From a checkpoint of a small mixture-of-experts model trained on Wikipedia: 256 squared ReLU neurons an expert, a variant of Adam for the experts.
Below are experts of layer 8 (counted from 0) of a mixture-of-experts language model. Rows are named router (the router's row for the expert), down (a neuron's output weights, with its number) and show model dimensions 448-511. Each number is 500 + 25 x the weight over its row's rms, rounded and kept within 0 to 999. Numbers have three digits each.
Before each expert's rows: "comes before" lists some tokens at least twice as common just after its tokens as in all text. This comes from a sample of Wikipedia text that the model never trained on. Tokens count by the router's weight.

# expert 29
comes before: ", ", ". ", "of ", "in ", ".", "University "
router:447512490445476531477521505479519465509485481526503509465496492520518529498505513496521469499477493496471492487494500515469493508552440512486502491505459443514487526503505475452476522507509548
down0:527495452485511519546492492517505536534474494520481475531503524466489494485495503468489504501515483490507497515541522475510474470487526514487475517472466507476466511477514498511520485493500479
down1:510441503544537507516541513508527529513506452489507493457506543548487439511479482498507535485528501515471488470488472514561461496493446489529519501452482545467502468488472516468505489498474477
down2:490531511487493514454518524513507513502475493498484526530498501499506475477534497482519483492490500490512496495480474482505478523488492462506543484486557481496530481452517482485463492515517488
down3:522482467486502505539488488560492523502530490504512484553469486478478501470460513498530521476537474516535465520490477522505510490454509510489506479535514529513433489498475482534490494544464489
down4:500489472531464497444537480518503486554489534483493563522480462461519501504510506490472463511498560476509473503499513464497512499507487527514531457515519502504497496531509513453505490513484523
down5:529512516530497544494518493496496446510529505517504466460494511482546470497510498510523504487494547489457484488504499454520525494540472544498506477473530521465501456465523529482486514479469541
down6:506528482532431539517490463453508532489493499472468566509490484486461535509507501492502485518517514495536555499480517476523508461513482488474452503557532505481523487475507490493457474503476458
down7:479509490495489522486464500525506516455476537480499447498538496490528494461530479501493528518514520524530495483525486481507492485510470544501490495511474534485530481543486468469499510528525513
down8:499510505503506477484461513519470507458488464491509500500533534505471499478532532517474500505503451519534479498513500529469498437515525486493437520516544480527530539513489486517486506526471505
down9:476477468496531504509511501492503477537502553455504455523529480535467505518489503492494510547483516501477520504505515477499499510499550509442469532483455532522524485476492466506511475491541527
down10:489485484519496523554504502492499484512507477507464527496551458500520471535489478531503544487485475495475528473477497551496503487496494506456465454514447503528510545597477477461502467479522498
down11:510493510495498517439500507516492499497472526522479460499482524518517489482503488467529474482466503505505488510488511491488489478513475487512507491474494463490474481517517469510512513530481527
down12:488446478469505484460512527523480516487524501497479509535507529486535494537496531508506487531492512543473504483486505505460503513506493494559507449469478465506544500528516479503521521484476492
down13:508494490468497494489488470532540495495531531505505489502479508528467474505557506563507483442472478538455515517474522449490490550467520502538514467505486544514515516479471482494499483491467479
down14:497522485537529507467509533496475458525487526465480542504526515487497509525502513455536497472500494516497477473475524534512532491508467529449486497470453523523548516521507477532538533469494568

# expert 28
comes before: ".", ", ", "–", ",", ") ", ". "
router:473496517468469532479493485492498468522456476531522488482517491508489463501485466502514493450500509542480465482456480555500538513507467471474483482506476467523496517532495453483435480499521531
down0:523517461525492525485506516502499500490501450538492531496522501479507519498500522515482488516471517473505498513569507479538490433528534500511498524489535516500480487444560493539549535492493506
down1:483503487523518466473461526492462525506505492498506492514517492483452517507526514485472495487494491517497549498535505479457513483494508484502488477496462547517507488517501455490507524491472507
down2:507491545482443504489492534510477518500489528528494473524513494501483504495494503514524503464495461536588492512504521469535509526491510537506509524505466497480486544485532531462517509483470523
down3:487496484478460509555513546494474524507485474457501515475513533515521508503482429546537520480501554519490501510453482542474515503475517471496521557507532520507467489489550504535517497495491506
down4:499543536496449501500518481522486495473496479509486510495547483512481472487526517476540536500506533467495504480517500480520511541518497547507493478508465468500489535531503527529504530531502479
down5:520418475503472498516520508489536505547491530480501487508528527507498479430502462514532493454501494508454481495497492473501503465489463478512497422485530496505508517494526475494499505522449494
down6:538529458501521488535501452494477512495508485496473505463488477489563496471501523510465495506530542483486485522474482483494487448450473476487485512488511500520489503470478470486499535532483521
down7:499503514435483529478494525538507530509520501475510494439493505550480473521501523507521499513453514539490429523493480546505512519499478481486481525526478491476485526541535461469492521485499538
down8:526497497529492544541505564489518466478488474476535504534493511489527525509508480508498470489500534484491505464533467468474477450525480475513439482494534472511492453467485523502480530458534499
down9:536499498450479478495486519447508502491513482503477508494506461453557486541498486539479501514511482510505487471524520496468503485471480468574488504480524504480527512494474517530497519487480506
down10:519496505506502515535459530521492515459508500535469530506498488499486497522520502491498486493521546520507538509534496488562478486467493480549502516488493536497502519460564537475489517487492523
down11:527520463513482517468479480455490476524530490532456481520492489525488476487501522542508512505521531517522491489531494465490506461541500488496504475492491553503477457520543507515490528490455514
down12:543498503482492529530509491510482532514523482504509469476496499505490523461522492489530501479515556511474499522498496536520517462466484490550476524509509555506478524464471459474499510545491519
down13:513471491507528463476523484489505512492493478483480508518477492463539541468500485524481481512461568506489502534515500503501470480506518502516495515531500534490499520479498490545573489500478481
down14:508467498501496464512496507532482537498516483476524506539493491515496529492494498522484533522465519531498476489453480494500516518473465504501496551500485522466523515492530483480510496524501512

# expert 18
comes before: "5", "0", "6", "4", "3", "9"
router:473491498496474519491494465493511485474489467534515547509510464480498466516519510514509492454495483522487461507516505533488493500517461471480484490504499476548491498465488467440459516505492523
down0:485515474507488455457472473540496488479485498482523459508486468512505531502481515497504539568514514467539512484480506491490543507534501482536514508507475480488485472475524518525513495469499530
down1:504528468468489535533494509509507543489459501529525516480509472467542521493457451537512509516496467478471528489527513485475491484462539498509509495467502487480479494500490481501509496499497484
down2:483494473508466499479498492490513471522488467502505485487526490471474523475493530555520525550563524546501531485507498479498531541506475524497472519518480502491476516511509551502536491484500522
down3:503478461472513515452529531493499475510485493517520502467521517495503496515501506444462486526516490515479482490515537499482479477500479429505490498513484469461489476474511483546521527470491548
down4:531496489517489508477540501481446515484502507487485468473507502500525524531527534522465473500507489520495448507485491468485497469514512499526488523519506538466515473499494486506562435471481539
down5:503560531491471496514494505511508501503483493511500471486494530546517521518532497488481500524499496498516544493522525504508511451533521487502490467486544480502520510531513472496532504502533476
down6:485540496505477505513488488524492476549510521535471450478537468537472473463497491547482480509480468570530490473483553497516510544480482524528498497506511520508523482485501493504493462500511498
down7:485513407475495510525521510469494496458458425497510485472542495492520517461486459469473484509534489475473480460480484530488536472529507469481497468509518489497478527484469436504501504495505525
down8:496526474438476546485480484481523510478473465482541512476521500471509517509453498526530476518526490468470471498559483505493513457486521491494560506484484470511497508485509495511507497496502523
down9:468443469484519496501524523456481485474484533449457505458493484520475472521533479477489462546497518485502472515500521521504485528458481490509524473492536471480491480454498522478482565491512449
down10:505453540520499469515512498525465480520504495504504502537541462516504517447503484558497487524505489505494485477476486517520515470473497509494473452524537536515461528526476520451533477469482510
down11:475512501466515518581473560494528506491484550465493500508469486489511489502507515491538482483453501507505494488485469445467468483501477533477514460484495531466468498497494509535465497484491501
down12:496481497503491516541527534479506470526489515476490497488537501500471487477510501553517501533527492539468501501497472456509505547490484507497466500480515513495487476501486512505489512504492481
down13:464495504502483565495472522511530508478508475475553503530491509498521508486506472503476539508509475514487537461485502517525483492481483488494509469501520529538510476493509517520488516437477466
down14:516469513538467517503487488521508507547512478506520525505553532517476534491475488534505564471490492507473482522514508509519525542498512515502490490474493493465454489562461547451509478523493510

# expert 4
comes before: "\n", ": ", "\n\n", "See ", "/ ", "=="
router:484527485469468509506510474459523476522480487530509528493502473477493536480481445503547486463521497509505467498483526523492500496521507459479494507529503469485515542502481483454434498504480507
down0:492470526555492464526507461471508488496496505513468496518504523530497477510535528500513492500522484490504480507507535498503500492510530476507540518548496540512461549499563524493524461467471482
down1:508572491504492450501531510539514489527500474518562473515506470500514483481512460489492462466505533492527488491533537490483502469497543510498486473483520494503509547473529496546510488471492477
down2:527505462536469482514518455536522492527445482503553478517539541508450529500504485472495527452502507506510529522478415485499494456490491524508541493510533504465473508525519502501510520492528555
down3:516491463511506483494465444510445504449499470528500458500494527497494487503486485502468521485473442484512517516480500512485445510510522520502503519542480488481520472494484461525495547485513496
down4:478452528495518444496501514509469441512478504504476539541529444502554521482481532532492510522532491498502506481509529506468520513533495525491527499532540464500451482521525488503526490479547498
down5:528460525477547514469505535477489454476513530537498568497509488534507519468466500514525518539503489473480485475503539514474504505508512493518486496482497503493507469503545538505456511487492506
down6:501488503463505504542570464474514504496528539511548502503466519504483511516495516512481510508482464496512528509487503492483495515503474507487485471471485501476463539515505533464513510473470478
down7:483512503524487469520514487506514517473503505484560491481508502501535493472460475527489582502489494538467493478467502488491505502526506525485489468465470504491475501492512506510523500484450502
down8:513510486523492460515513569497454527524491474486430509463511457510513436477535501508505506471510535505533420492527505554462510498463529494495499508503455533520499481526527454528534516489501460
down9:536485504508486499498511565524484475499561467503489493479455508489503498484554519517522485495490500535493450528486520496527501499501528495487525477514509520534488517545504465487511504542486480
down10:524448533489488451494481502466536508503485527538528469494523508502522486498490510510478473511487533496511523507517506523480528516482446523509527519544519480513483511499495510503521496495509532
down11:548491492505501479485514492487469478497512519476541508494499456465516534454528544503487517490463499477486531509475563457500474544502485488503477525499526509492491533499510494495459493504500477
down12:493491521496460502493504513511532545425505460520499477478495458496525543472540487521511506536456516488495489444542443496514531480449540506424491492476470512493515518542508523527494528489516559
down13:514484481533543472557479485534518505534508461493480513457486451527505488533494492499547498464519454476503575489498461536508476500440445532502443495493492509522457549505530537469528514489521519
down14:465471501447508480492487446483551494468490516484509515509491488483472503489503519508466468511501485521504491554491497478479485531493482487493493502458496491530524442542487473513570480487464534

# expert 30
comes before: "- ", "| ", " ", "Born", "201", "Preceded "
router:458483470465489498489479476466529478496474500524490517476538464497497496456485506488482495481511495530494482470489530530470519488535474478472499486517482498517512514489466466484466458496511475
down0:457551549493502482495476489493478530473521487498498475456459497525487474472536475493506516456484515487468486476492506470492559546507474543451507515502503494541497511525540524530505534482525513
down1:508504519467518542482502460525522486543499507490489492507452485513490467486531498529451459460546491494485472465500517503509508509505502501478541490506493475467509521499497477512493527472546503
down2:490503499483501536541499485477532487534510522480523514530558508479460529539515486512510466477487484507515521510520502510521500505507545488510524494535468464454493495467512562501497483531501445
down3:454471436498553515457485505518508489508492506550523480493530487547519488512532532494512497529524486449520509469506489495498510499498535474517528500535483476502507496520492453543511525500560509
down4:501517550494494485447495506484530487502506490478513512539502524501500516526460479537530502457477457507517497501490501455507519523560475550515544508442513477499553505513487502514501502488486492
down5:477483530518512502505506523471435467488536475485482481512521493497489477500551499490509503515476471448496483549499508523475520490496543517489488518550501502522550492493504486542495486478487498
down6:485502499479529483531485516511525540498490532457503535525502490490499539489502509490495500468484516442540501529473511496487469485509505509497469466520547516444500506556502487504506521532561515
down7:488540490505487537500499554479533486470493530536462487505509515501503527490472460513524507475498506500539489501498486497510476484507498513516504476479471466527507481512501519503487518484478484
down8:498488517551508516508494475486515500459498499477484488487490531496544524505490514460477487512466480484543504491447507481485464480477459498474489475499491522505513520537501500491517504440532510
down9:462518469464475469516482511504496469501499499503512511531541521495515493481506518482465505519459461465524533514506519496500431457468471463521444472479527529453466488465497528498493502451499480
down10:456543458488545496523503524496501555520532536546523508475465508528486462544501485488478485511448480467543501523517509494507478501499491473531527469509553498499489496473522517527472514475529511
down11:482483539493496518488529524514505505522516478464459488482466531471509518525514488471492481503515519497515532515484512494520556534490495493490504481501526533558495478503482459464461495538568540
down12:505490527506510482522480531512477528507475531530461500534466504527492490499538453482510456501503536495475537494522468522553527547494439490480495513501541483505475474501504506500515477523483520
down13:533491540514470457488517471467474494503508493504465504512525492474510516493485463465521533508490484503479516541480490520476473467494500557457494491467493513521490480513537519511538477505506491
down14:466490484500532467539480465482499495518479514498530528466484491536505453502533455483513512464526512498484492488519521531494518533509489440513474540519550484500467473506469491454476471482505487

# expert 14
comes before: "in ", "by ", "of ", "for ", "on ", "to "
router:462517476474477524484484483490504475520469516495523513498488486477483507499470467506481485495493492512503467479473499532496512504554440491480491496490498458479504510506500465481458497513501514
down0:490486475532500510528455464505495505524464471448479500508516470486453464519520500473541505488530546465509442509473500508494524551499481497508479515468509483526494475525493503498538475452477477
down1:532464481500504471496503466524487514496462569500519494479535483462506432494543522474514455508557519491470515508545538496465518464416511487525500518489553490489485480481476467519513511531474490
down2:485489486531470538509502484523499479508516514484494495451506484515507467523496520477499504534443532508521496543500500491534491517543520542512535532541488495482457520508475510484469496512524503
down3:476507515556483494515520504525492515542511522509545455500462508494482520508536483503463527497516462542433515476515505495555478543483470473498538442498492472522480501510528523480516542519539467
down4:485478516568499515462481492505508474482474529464516545537499488533497502518473544489526495432499488508528535503533478520501555524495478515480467498499512496521507520513532502484512514477483489
down5:482434542462497472479506513496467481486463474511455498524424480496485491491517496452501449470504473489494491493533486476524486496492524492538500542546504491533515516463474512497521503460494490
down6:536471499526483521496474512477468490538553557476500487510522501521485473503522484502482488482509539465521515471531538501539522518490512503508500523482507526462551514487465515500503513496472472
down7:443504482502499529457495514466498534494513556517528489532465504489496495520486480447479479524516520502485501506475537480486481485482498514478467505522496507503529457459474483556492499517489449
down8:526520506493469501569507446458479505498501486499474539502523527547494505510528553510530458498523489483523506555534489480511509486479517478514510510523494524523497536489516496478470487518484489
down9:533515442498516528560550512529554531497541489504477505523561487507508463551521496477479484535502477545511469500496476513520473526498504466514468486480529501490514483509520497467473491474526519
down10:478509512488514448445516495536503511499500513510499462456469461475477445537435464492481529497507486485507514520469490489562473503506513563520518489476492525494500461515482494504546484457495488
down11:470491448490542519544522534475519515458490510500472527493530491488496494521563521483516511504535490524479468514500500510495469503455479446502471503509528482473518491474518506528521516563468485
down12:502490501476486509486489481428519520497451483503516491516510497505551532472529449496495513536496507477498502501569510506482475489497505523465476490489478473504535536480498508510505496504486502
down13:497503477492485459510502515466528538462502476468542524469513461452530507523517487483512493469492526497497485489489563481492533462496522466507516521504458478488510511464496449517504477561520534
down14:502469487493548555524463500497527495472503542491481527480480485529512502448505472505515478511503470486468474490518512493494444484498487504484526503470538504470511478498469517518498524515476478

# expert 1
comes before: "the ", "a ", "and ", "his ", "John ", "an "
router:457494466456488516438501472488492508499511491525549500519503496504531487521491488539519503473507503529454442489498524564478492496534507493462448475566487455525516515496490465487464462505481502
down0:490522457473515493526515495525519514520525478464538508505495474502520529515477457458499511524491482528524537502501495477486494570506526485565527480465472467473461472511520519493518464529503470
down1:532474530502494483465484501500501485488537490535470495489475480472546462514508494519513487465500451464507476533490484484554456458501469557464514530554465527480476533476491506498546493495486507
down2:532436543476535547488456507485498481559468540480533488527471474519439553516485494479490480541488499549521511505446539525523522552452497513512490428523551506524541466567508488469511507458519501
down3:445496478526512466521521474511476492489502499504500509502489476498525483496509514572485506503484497503558503495520489532502485449492455485457498502478512494492492532498532501522473475517510499
down4:527490498456490475512503520448463541511521483535475490446570529511515511555506470498461490519491503477531490497509504482526511508504518482470473521524499479475496507515485494520467511478471489
down5:471506531477468467522481493451514514500496467466474492480486520540473492508501483472477510488513517489511466505521471499525479508446510517532488509531472552472484495486477515471465492527463492
down6:486508469521447523502521503491519498482515506499502475511539492493527469513491477532552499514510480524533432499495489542466505491504509507482502495518511479516504462481490502489544506488440461
down7:502498524506514512497526481513483528438472529522538530479475464497533488492474499495468470566483482483497505511515498482490497491471470486522537492481471503465455453480502507515514527472541482
down8:531529529440472492518485523486468491518495486492522521490496532487520477496466508494509487481504500512531491524492488456518505493459552535513486484502507527482493505486461478495580458528449433
down9:468504510493518488512509494472498494482512535507530501561477470488535460541486501491477525523532510517510449488488529549462505520451528502478521546473520518497482502509540535522514502495463464
down10:526502485521520508543536517546526530500509476541486481485463486529504484485517500480528505512515502533476513510482490479497545479494498490530483500473471540536474489505464528498480530465449472
down11:500542502493478452514497502493502508525508537512518484483522476547467492504520536551500468539468469502544493559553493508544487487477496490477526521461522485509477505468507560486468522515484496
down12:454511448492533489514509496490516523492516556493498516485495486510499509493469484539493528526456498515521516467481482548516470494482544468536531450515507503466515486486521501493498496519489532
down13:505482517522537503521491452462503443493473512508489487512533482462499541508500510484474485486442518449506525533484514500523518482529502505493489555472524470524475474472467496486481513522570480
down14:520504494529483510520475533514504580539512457484534506491536499482510545488492480474478517539487540476487483497488524505470493505546508538481488512500490473506491502483481484460504487524508515

# expert 10
comes before: "\n\n", "s ", ", ", "201", "200", "202"
router:460506473502465556472465470462491467497506470531503557511526483471496502507466504507497493468506544494454469461483485535459501490541448477485461510518463499502515480462488419471462475505485513
down0:472539527501467508471515480466459498523521498449482463481506498505544498520486507507530532445451524531524492435463506479507521470529454488483501501515517511482519498496497480548471488473519522
down1:511475517505522465488532469516484482580508478511462487467551464499531497489467458509539548448483541526475505475504505550489505501519471518460484504486541488546487503517499522502464495497536542
down2:512465480532476476496490494527554516513509476511453463521473479459456476508482483503531532502525499513491482522483470452473527527501514511512537476493484516501519449511512537507472500514485539
down3:519520512499494514506491503488496526462488499506507508550494485482489501514519522471460478534538476510505501535473461475514478517477540515518519523488424502501487499496460473459550494490487488
down4:509549501489485513539518500469514557499534518456489512516527494551489518498505530511481482490510502457514501512511470506505479469459482544517470495508448505507453505504477488504489501507526513
down5:528523506479464499538513476493500489508460464501534482493511494503540562539515489533451505539509480460523532517513497541473452479477532543526488512506470520534444516457498519503538474514547491
down6:510464499533457504485510499500499470493511469493526460446482464515495487527527455488516519468508474552518499464519539484524505490490529464523515524465507510502478496470513526498486516487525505
down7:491494469488490452516515517505485521528492475495491498500502506527562496482510480526496454476467526497517518536473471536516478496479498489492507463477479470481492488503484466473543490487444486
down8:521540481518506475521471481461445477471526432561492515526514510499514470509509459499520527495511497573495481505504514550508452552503503529463479539475523470451467461521559534466477485480501514
down9:542502463523501477504514500476490506519543483493465508488488552461520466520515523484497519532513499537553536513487488485482478514466533507456522480511464503504481519504503512478475506534478512
down10:479519520490524463542503491483578550488449487494473502484571461500521479484520478471453517529546532485535483519504504530496515519461514492477512500494478479500485516480492499503462506481513477
down11:481476518499519435497503456512533515503535526547532498502513498488483412465486541525517533449514494502513497537479528501456464514517511532548505485498448523492475504533438514472539512509466501
down12:510523498506502497455493514452441501513479516499502524523528502546499517519489498525466499459511477521545460492473548467465512528503474534472495496545496470502480516511557512474505531565533566
down13:482513496553520505465475492502564522507454479498508495504514478506502537507497488514520522524494538483480500514532526513545523516511493471518525506491518451472499520526499510513482487493473515
down14:524511510496481498526523512528496490490517510506495503511478483504513474467505428518515503504479499540471469467467544511485491480494506475496507494517485506534497513515495485533483474539458492

# expert 12
comes before: "The ", "==", "In ", "he ", "= ", "the "
router:524459514487475576488489489481505491500481473493491500492492464458476496496486481504513473446488516522507469487470524522480518471532489510479456476508501505543538518501467465457500519508546530
down0:518482481475510542455484507524484553486509503482488496498485480467458511519491446505490492492490530554482485477477483525471563498505515508438496454509508527540508487481512498459507526500516507
down1:505502508508479501506475503483450507527502486470493497507488492483444523542501545480508523498516522493489492521503508498510477503500434512484464543521486527518545507504495488493520577477543527
down2:533506470457457532498473496488501524499502524525530528515495505508502484508512464534520542466500470534474480500501486506443531493543510526506477470502451482513504529493478480501534469512443447
down3:472536530459514503503504532503467471536473536504460498507506550490529566555528462544509519518458510495486486501518470532506491481466496479520516483525508477501512511485501509479521528451491554
down4:509504480460492504488493506500479525509500516501483501510480508506522516503467463535512477435497444503508489512505487485516532478498467515474524529504474478533518515492463545492491489459512505
down5:479483495504532475493484491473448469500463530484502484503505480557517492501479526550510475491508523498513488465495501464525424486501515478499508507499487527574485520514505524494491527519494513
down6:494533517515513518557496506478511503484536479492524545491498479486508496519498471460479471479494503486513437510501546531487498452475514520460465517545484483494516514492507512492478524517488516
down7:536519513536514491529494534501510491446532556480532513535471480487532490480509519485535503507474518501496491466489481541486494483469493542493511507514490501516509490472551545491499513507423514
down8:534479506515502477445506500522488536493484493506502477491503466530486546487500519513460492487503507520508510464440519513527527475520528492506504501489490513504540516514530464499499432421489485
down9:533520522471492515452475508463530508515520489499515507541482467512529508486492494553491491481463487466485549487496489506540536475546478471519479482471491454510505496530527542497486499457474496
down10:489476491469548528473516520526472507494482520461499486485503464444499545516536448486477519515454529550489488463471520505507533507483506493533513466510523484530511515531513495465558482509533519
down11:472457526496481520485489528496530550488512524523550502485461477491476473534511487458465500523502488505514505544452504466477484504459507520505482434492470488508514473481486482488501484490481522
down12:476531508488475476540498529516508518501521472487475476495528514498473472501517496502486526499532472506514515468504495480535458499498499499461516525448487534464464496481499503485480540509467500
down13:464544511511530518488514506507517496512522517454542474528469576517555479509459507548484524450519453484511501521518539570525465514519509479480474481549517525543506549512491502547523488536506532
down14:517447508499498508526525487512512484527456496474525496486507460455455548496506480527482488463518508502532530535507516460534528466495514490472504483479547496508474498489480534519483509546569458

# expert 31
comes before: "of ", "to ", ", ", "that ", ". ", "ing "
router:480460500459472511478500500489519466508485483495522503468509485501492482483478430526517482450520495524487498514459491517477508521554481484493490468504487484533503507453479486463491531500537515
down0:534479510493535516479522495560479546546521446548464463533476493508464490493516485482511479530480548521478489525472500498501538492496484506523442496476493522517542474558499486490516513469531492
down1:467496525508522504467526477438507507505546487515468471521488468522484540523498541516514500483497476493491494476472493515479516531528501520501505501524481533553478474497443510408487514468500487
down2:504489544498485526512496479490484493497485510493491488508487513499484494507509485503477490505499545549550499541516524484503535508518484493472499511497504492460478537501474496542510497472437496
down3:508493508533491538509540508502502514495468489501523507469492502482508517486485523493496467528594518452500493514511497505539521522519542496486462493537544480466460503501480503494496531509479473
down4:489529510505529507501475492513526509506532466466543514505545495503500488478528452507518554535466512553511500488484541479471491480511491495442544517467484503479523480507492502503470463481476519
down5:467468571538496511508454497501505504475473502482493483452480517499483516534492522522477523518527487445524511508498524511549493441508477457454522520491516494475468466453457488496486532492484519
down6:487472491548539458497499477513507477516538469534483543455523492536517462510450560514534487520448499518495481516491511462462512480472483542493494499497522486493487522458489439522505485487483475
down7:481507530528464508502519485500492473468504511518508490491487509553534531455487471507480493492540503461470543533527499509500479477505482466524523477493520544484500478453476483492484518496453496
down8:543452480495549516504480502492548537488509491511477477489498510533474476475557504526470476549518523524523524535491492453536503470520477462502442507467501494519514479491537544496470509486497511
down9:493487549484488532506518527482466500506504497446485492524465488517503486525516477521515482525494528497504438475469495469513534508520434485514487522473534520507523473533508495484493492452446454
down10:485546530526514481526532514460522505509520497534492505491467519515539471516527508508515475512518507488512482451478447505506518489485486450509535532449475518501527462498497527500481539474449541
down11:485491466496518525481495486485520513513496446503513521468508513537493500515495545496485503492486478523523462439541498476473488518510507543502460539565471539497493495517549484550519571516549483
down12:514506492461444488506463499465511514471535520476489492534524479471528481513471491482513495481478497518475505545491477476556492535476535521550485508535476474495511522446501550493519478506507510
down13:488532511514492507548494506499496522547503450502438528476505477465460475502515506451525513424496496471464471538496498545498500503475468501493482538534477514519511535495498479490475500548504506
down14:543550493488491471552465523492471476523483494522511462475522502494519514491503509488522502468532471440504526469506472492447458469521481466509528506478507512521495495470547515511485514475453489

# expert 16
comes before: "The ", "s ", "In ", "He ", "It ", ". "
router:510469524448470520454502490455545506496487461514529493523515473487519531483476476516557497490473506535497469465454531498478553478502490486482478517504450520521493485473493451425484496472485531
down0:443510510481533477488513490521486457510557528511510515475508505527512507483479513488543489511504543518506524505457489504493477489499470517464480488512519463467525470510496521504550569490513512
down1:514527458510502513519519512495489533480510508424503481507510503486514536480485535500495470472535479523508508509493497529513479484461470472477521521515517473475495519488459510490487516506473525
down2:501477497476508480496495492533461458514492483504488526504511533476476467517484518544462470510573468523461510532530448502513516477538480509494540490438491497506542535519482477489478495537470494
down3:479462505505512484523502584509496474502480511520447538503497514495528496463539511497505502538501518467539472528486511505500472513533521519539531533469463526492466478530465536505482497514504535
down4:533508516463462469528495447496554513516500550530481508499479490511518493497514480474530539532487509498477505465531475481539508483494511506534508458521498483502503482492517484487511495524499506
down5:511501494504501502477475528486496503526511550524476560506489505477542427472466510473525510519544534497529485529515520489543520506494488480518456531509470511449530483485550508518529505471524490
down6:494495476475481508547515477524493508535484542530478486495490510495483535448503505414499484525551499530558499511518482479476486473533482495500494536509500496451493507460502487516494512501504482
down7:489501498479516512512473532489522500491536515487523528530483453506501542526484521512492507483487464509572493490509494459506483486488521518491523491557490505494539474502492473512523484540468523
down8:502515492513514488494493516455500528495528553483523507492535530536469548485469505504501473542485491498554483574481470492508490496464510477483476465529480511512478513522488484501515484498445500
down9:485516446490504486469473509512499511483524482460537490501456470501511530514469532488514474521496520508531470519497481514448503507524506503462448501516479480487518516472521493521503514515510489
down10:492479469540500530519514537493484485508483562500455488497477503472542440520501503527483532517508514522509541489563492488509468490502454469472494488483490491475521518461508490484470464491512490
down11:501520457478520517540491515501507500503493444512509477520518460479509480509459453482509452532482501512502504467497494509502513513522454514494469505520505512505490493527477506555493510460487517
down12:489537498547545496497498502494501443528486487445498493505497495505485492500464506524506515463447512472499499440497455506489483524534472467493499497501490512498535463485439517509529570521519485
down13:466492510502473496543485484452501523474462505497495506524469507512492466535524508501461506495482515471532462514474511511524496524528520478469517485510511479516517494502530467518488490534463459
down14:506539488460521520504508552478494502488459505482540504509486504480456502486517514476464504523493474509485523489481544493481449520495504511481489465473466515447478539518494520554478518512552493

# expert 15
comes before: "the ", "a ", "his ", "this ", "their ", "its "
router:510516467473475503488505482488517496483511486505477517490518507496523488485492481510522496464478501525468522499476517532453530514517499516500477493524521484554488536507454456476496462499512513
down0:463535488462458537525514581516488520474520525537462498519508495522552536528515511513540470493480533463501523517496504468479493480518494500544491514548472445524545503528480511526519510501552513
down1:503546520469510460435478528507496516511505482520497484501485491484524495554553507496560496523534525479502469549475442531505484514482453477458491505505481526506511531530467515462472516515513532
down2:528486481519517475474493500492483535523530458507498529471530462484483479482523498501554499482479487528449508489491466537476520480494493497505515489505484544518482489515533491464521499500526465
down3:490559497500491487537469522469490473503516534501517523532530498517476476486477523536515489469515477511504520482495514541505485559519528496469479508543471486492511538516541488502478539527514527
down4:482527514515533553520526497490525511501556477482462540496538483500521496498489525472564462504502517483516486503509522514504518480480475478481494529496532551544511511512493517505490509477507525
down5:499508472475500532479542543513484530452535549492466509523511484489512520524523487501471494475525532479501543508469532456495518490494499537526469497529488484507504533480512461454545476511493479
down6:541551520504506444471552517522456540533522463535491542455535478522537540504518487489512509488483472506493573542449493475523513477530526491498482494476463539520489513527516471511481526471504476
down7:485471515499504501454482497465501461491468537533470507521466503497536534502501507489489502466480461514480483512485482483485525530538465527472488503480484473487514510528502491508501524471510481
down8:507485529493500517498520506491468458495527553518484503531501474514445479487478510475446518502514523508530490479502557478489480484510474524498483525557545501507537474481554506479505509548517512
down9:509511489496463527523498489527463525482508492509534500556502494503496469537468522530503463522514509481517476507541512508531500483501558515480502513510491492502527451515468500528501551479508523
down10:466523527452469516505473480510468492492482493534443470474463491496549461522474428481519464460466503520450510486489467515496510520503471513514528500540490441486477483491485488504523511483500490
down11:484485508519522538505481457520472530512508490489479494479517506563483464498474451502534473516434494469485495476501530480460534477509527514504541519471503489475510560516486503488531519537479504
down12:511495500519476502502533488497502517470530553540533497520491463532512494502508495527497488491487476534565518518535506514485447462494511477541483525505508507488497488494477489543476489520501496
down13:490530503518505492497516510502505473541507511455506515511498498505500502466504468484509484495506529550483499507491497480503544524532488458526542536456479496492474495528526485488529461485470470
down14:513508477525537482525478508506516479477501494503491528493492531474493492469532500517487530510507462471492511496514494481494472512499505489490506509542489497523516468474520498559475507526475512